config.yaml
n_experts: 128
moe_layers: [0, 2, 4, 6]
balance_bias: true
num_attention_heads: 2
head_dim: 128
vocab_size: 8192
extras: ["capped logits"]
init_std_o: 0.00363
init_std_up: 0.0145
learning_rate: 0.00514
batch_tokens: [65536, 131072, 262144]
Below are experts of layer 2 (counted from 0) of a mixture-of-experts language model. Rows are named router (the router's row for the expert), down (a neuron's output weights, with its number) and show model dimensions 0-255. Each number is 128 + 32 x the weight over its row's rms, rounded and kept within 0 to 255.
Before each expert's rows: a language model's description of what the expert responds to. This comes from a sample of Wikipedia text that the model never trained on.

# expert 28
What it handles: Single-consonant or short word-end pieces finishing names and foreign words (Conflic-t, Fluch-t, Dec-at-ur), plus to after verbs like changed, due, first.
router [147 102 133 144 147 144 128 137 104 121 122  97 155 117 146 127  67  84 121 129  94 119  61 166  96  87 128  56  91 121 106 125 146 158 149 117 113 117  95 115 133 113 117 136 122 139 108 147 143  95 153 175 226 150 140  73 141 171  86 100 175 125 139 141  90 143 173  98  93 167 116 126 138 102 106  91 127 174 178 149 178 137 129 206 140 131 191 179 137 174  93 160 130 114 143 103  43 212 168 197 109 132 147 115 136 104 196 150 184 122 129 117  98 113 111 141  98  90 177 135 131 108  94 125  98 153 132 112 169 176 164  89 133 112  89 135 174 168 155 165 119 107 133  79 168 128  49 149 135 116  93 139 159 128 131 109 128 173 173 153  95  98 162 128 189 115 140 100 132 125 155 113 117 141  76  78 161 139 159 182 170 151 131 143 181 160 127 133 125 107 121 129 173 120  89 191  96  97  89 124 136 131 139 139  98 155 145 139 119 144 118 140  64 114  89 137 142 182  76 183 173 197 148 106 161 125 127 122 111  95 164 173 125 103 146  87  93 115  83 160 137  54 122 133 168 174  95 164 113 153 134  86 171 144  76 101]
down1 [110 126  99 151  76 156 126 112 143 170 156 183 119 100 167 138 109 101 123 159 175 123 118 190 151 130 125  94 109 175 109 139  75  57  90 153 129 130 131 116 126 126   4  86  98  88 104 175  30 152  96 108 116 146 104 124  39  71 100 126 110 103 141  86 175  92 105 123 128 131 119  86 171 144 173 104  49 116 161 199 146 113 101  70 164 134 116 138 168  49 133  44 143 180 113  94 140 105 150 103 145 112 146 140 112 121 115 110  95 103 110 115 143 155 166 112 123 146 153 125 142 112 114 115 171 114 149  91 104 131 123 145 114 152 100  84 139 132  51 107 103 144 137  62  85 135 120 135 118 124 156 178 108 101 100 174 136 118 114 162 122 157 139 157 121 165 117 133 136 107 120  98 129 136 106 146 129 148 136  94 143 118 102 143 121 141 139  99  73 161  76 225 116 141  88  89 127 178 107 121 175 177 117 109 105 160 106 127 109 100 109 114  74  98 103 109 174 142 181 119 127 121 184 140  55 144  91 107 159 106 124 105 139 116 116 168 101 136 208  92 130 113 136 126 136 104 107 163 139 172 141  89 117 152 121 191]

# expert 14
What it handles: Word-internal pieces in long or technical words, especially Latin species names and biology terms, such as al-bon-otatum, muc-op-olysaccharides, dynam-ical.
router [110 220 120 111 144 139 149 110 103  96 106 143 139 173 169 117 129 104  97 165 125 152 137 121 105 128 121 118 131 125 113  70 140 129  79 141 109 167 110 196 110  96 113 140  98 140 122 107 140  75 106 144 216 104 118 114 145 130 139 160  81  94  93 125 113 160  76 150 111 148 113 141 103 137 104 146 166 145 138 126  92 146  87 141  72 111 158 184 143 131 130 118 163 137 122 107 105 138 135 100 139 130 146 126 166  73 103 159 155 166 108 142 131  42 184 137  92  91 106  83 162 130 142 189 128 108  73 110  94 128 118 129 105 120 144  78 184 127 240  98 159  70 120  88  96 130  69 118 151 105 177 151 124 198 116 148 115  81 178 151 127 102 159  75 154  91  97 176 123 172 163 159 173 131 168 123  87 128 147 112 131 151  94  65 116 157 130 139  86 104 128 105 128  99 176  83  85 166 135  89  57  93 111 163 109  72 106 115  94  67 140 166 124 223  88 105  92 156 130 137 115 161 193 102 171 118 114 125 107 108 117  97 112  97 117  99  89 114 146 151  99  78 130  74 185 161 120 161 152 154 157 138 129 166 133 106]
down0 [138 155 180 128 100 119 150  98  97 173 129 127 153 115 109 144 130 173 170 159 144 181 159 104 105 149 103 111 175 165  89 146 135 121 188 103  60 103 117  88 137 149 116 177 171  60 130 129 166  53  78 169 172  98 118 189 144 113 106 119 110 184 115  86 147 141 126 101 108 116 128 115 133 144 131  88  92  96  98 126 162  78 157 127 125  92 141 165 182 119 113 112 184 112 117 114 125 171 133 146  80 101 120  69 108 151  89 106 117 107  97 158 107 111 119 129 138  99 137  89 149  80 110 126 122 162 124 174  93 124 115 163 141 113 138  80 118 130 172 140 188 153 112 117 132 129 124 115 159  69 102 135 137 116 118 146 139 107 115 104 109 116 162 132 121 119  38 172 106  96 184  63  59 152 129 167 133 105 174 106 124 146 178 173 159 132 177 129 140 194 132 144  51  76 132 172 100 128 137 149 158  84  88  96 185  92 137  98  90  87 132 137 158 137 128  97 110 108 119 112 122 155 108 126  65 169 165  79 164 194 143 143 176 122 189 142 187 107 116 171  93  88 179 133 139 106  72 156 106 157 200 104  95 151 158 186]

# expert 63
What it handles: Inner word pieces such as ter, us, um, single digits in scores and results, and capitalized In, At or High after breaks.
router [152  65 111 140 107 119  67 127  98 102 177 209 149 136 118 151  83 183  79 195 169 137 138 135  63 115 103 101 136 161  81 189 124 112 183  60 162  92 137 121 141 158  66 172 135 151  81  77 171 106  98 117 214 137  95 110 115 156 101  78 136  90 112 124 126 153 140 118  75  99 114 110 111 104  91 130 155 106 153 162 184 132  97 166 149 154 163 108 160 141 115 151 129  77 168 120 163 142 146 181 174 148 160 160 144 128 122 114 186 119 147 111 102 138 131 154 139 100  99 129 125 154 135 191 148 122 113 110 156 119 140 117 127 129 210 112 175 124 122 211 100 111 121 160 104 162  35  74 110  98 214 141  75 135  70 139 120 108 125 162 174 100 141 116 113 138 124 140 126 112 166 105  79 112 146 109 154 143 169 129 150 164 143  90 103 154 116 175 143 128 164 116 152  75 153 202  96 133 109 140 144 132 163 123 125  83 112 194 122 109 159 137 118 113 142 205 108 108 131 129 118 145 119 149 191 131  66 107 116  95 150 162 152 168 134  91 113 140 121 145 103 109 142 116 162 143 113 128  89 128  77 103 121 149  86  82]
down0 [ 99 127  47 148 130 105 158 124  94 141 149  80  73 117 116 119 139 161 132 138 123 164 154 160  94 112 105 156 159 139 190  88 130 164  82 152 146  93 168 151 112 169 143 114 117 126 112 145 105 140 136 141 180 165 161 110 161 148 139 151 152  63  97 183 106 106 140 124  88 133 149 114 163 114 157 129 149  64 119  85  85 131 192 148 141  47  72 108 112 154 206 116  97 128 149  76 140 157 131 123 126 118  93  90 129 138 123 168 119 102 158  75 122 182 150 121  86  87 129  51 155  90  86 137  86 174  99 181 112 175 108 158  96 119 136 146 154 137 155 126  91 125 109  65 105 160 114  96 166 165 163  81 125 124 105 156  97  94 129 116 157 121 151 130  83 140 141 118 136 158 124 106 104 181 169 161  87 119 119 106 176 161 136 132 170 181 142 158 131 147 140 128 143 127 131  81 200 129 104 162  93 110 140 122 149  53 140  44 115 129 168 149 127 130 114 119 106 128 175  97 116 132 114 101 106  83 155  85  75 121 151 128 155  59 167 208 127  85 179 121 136  49 120 137  89  92 131  66 125  71 165 112 142 133  72 171]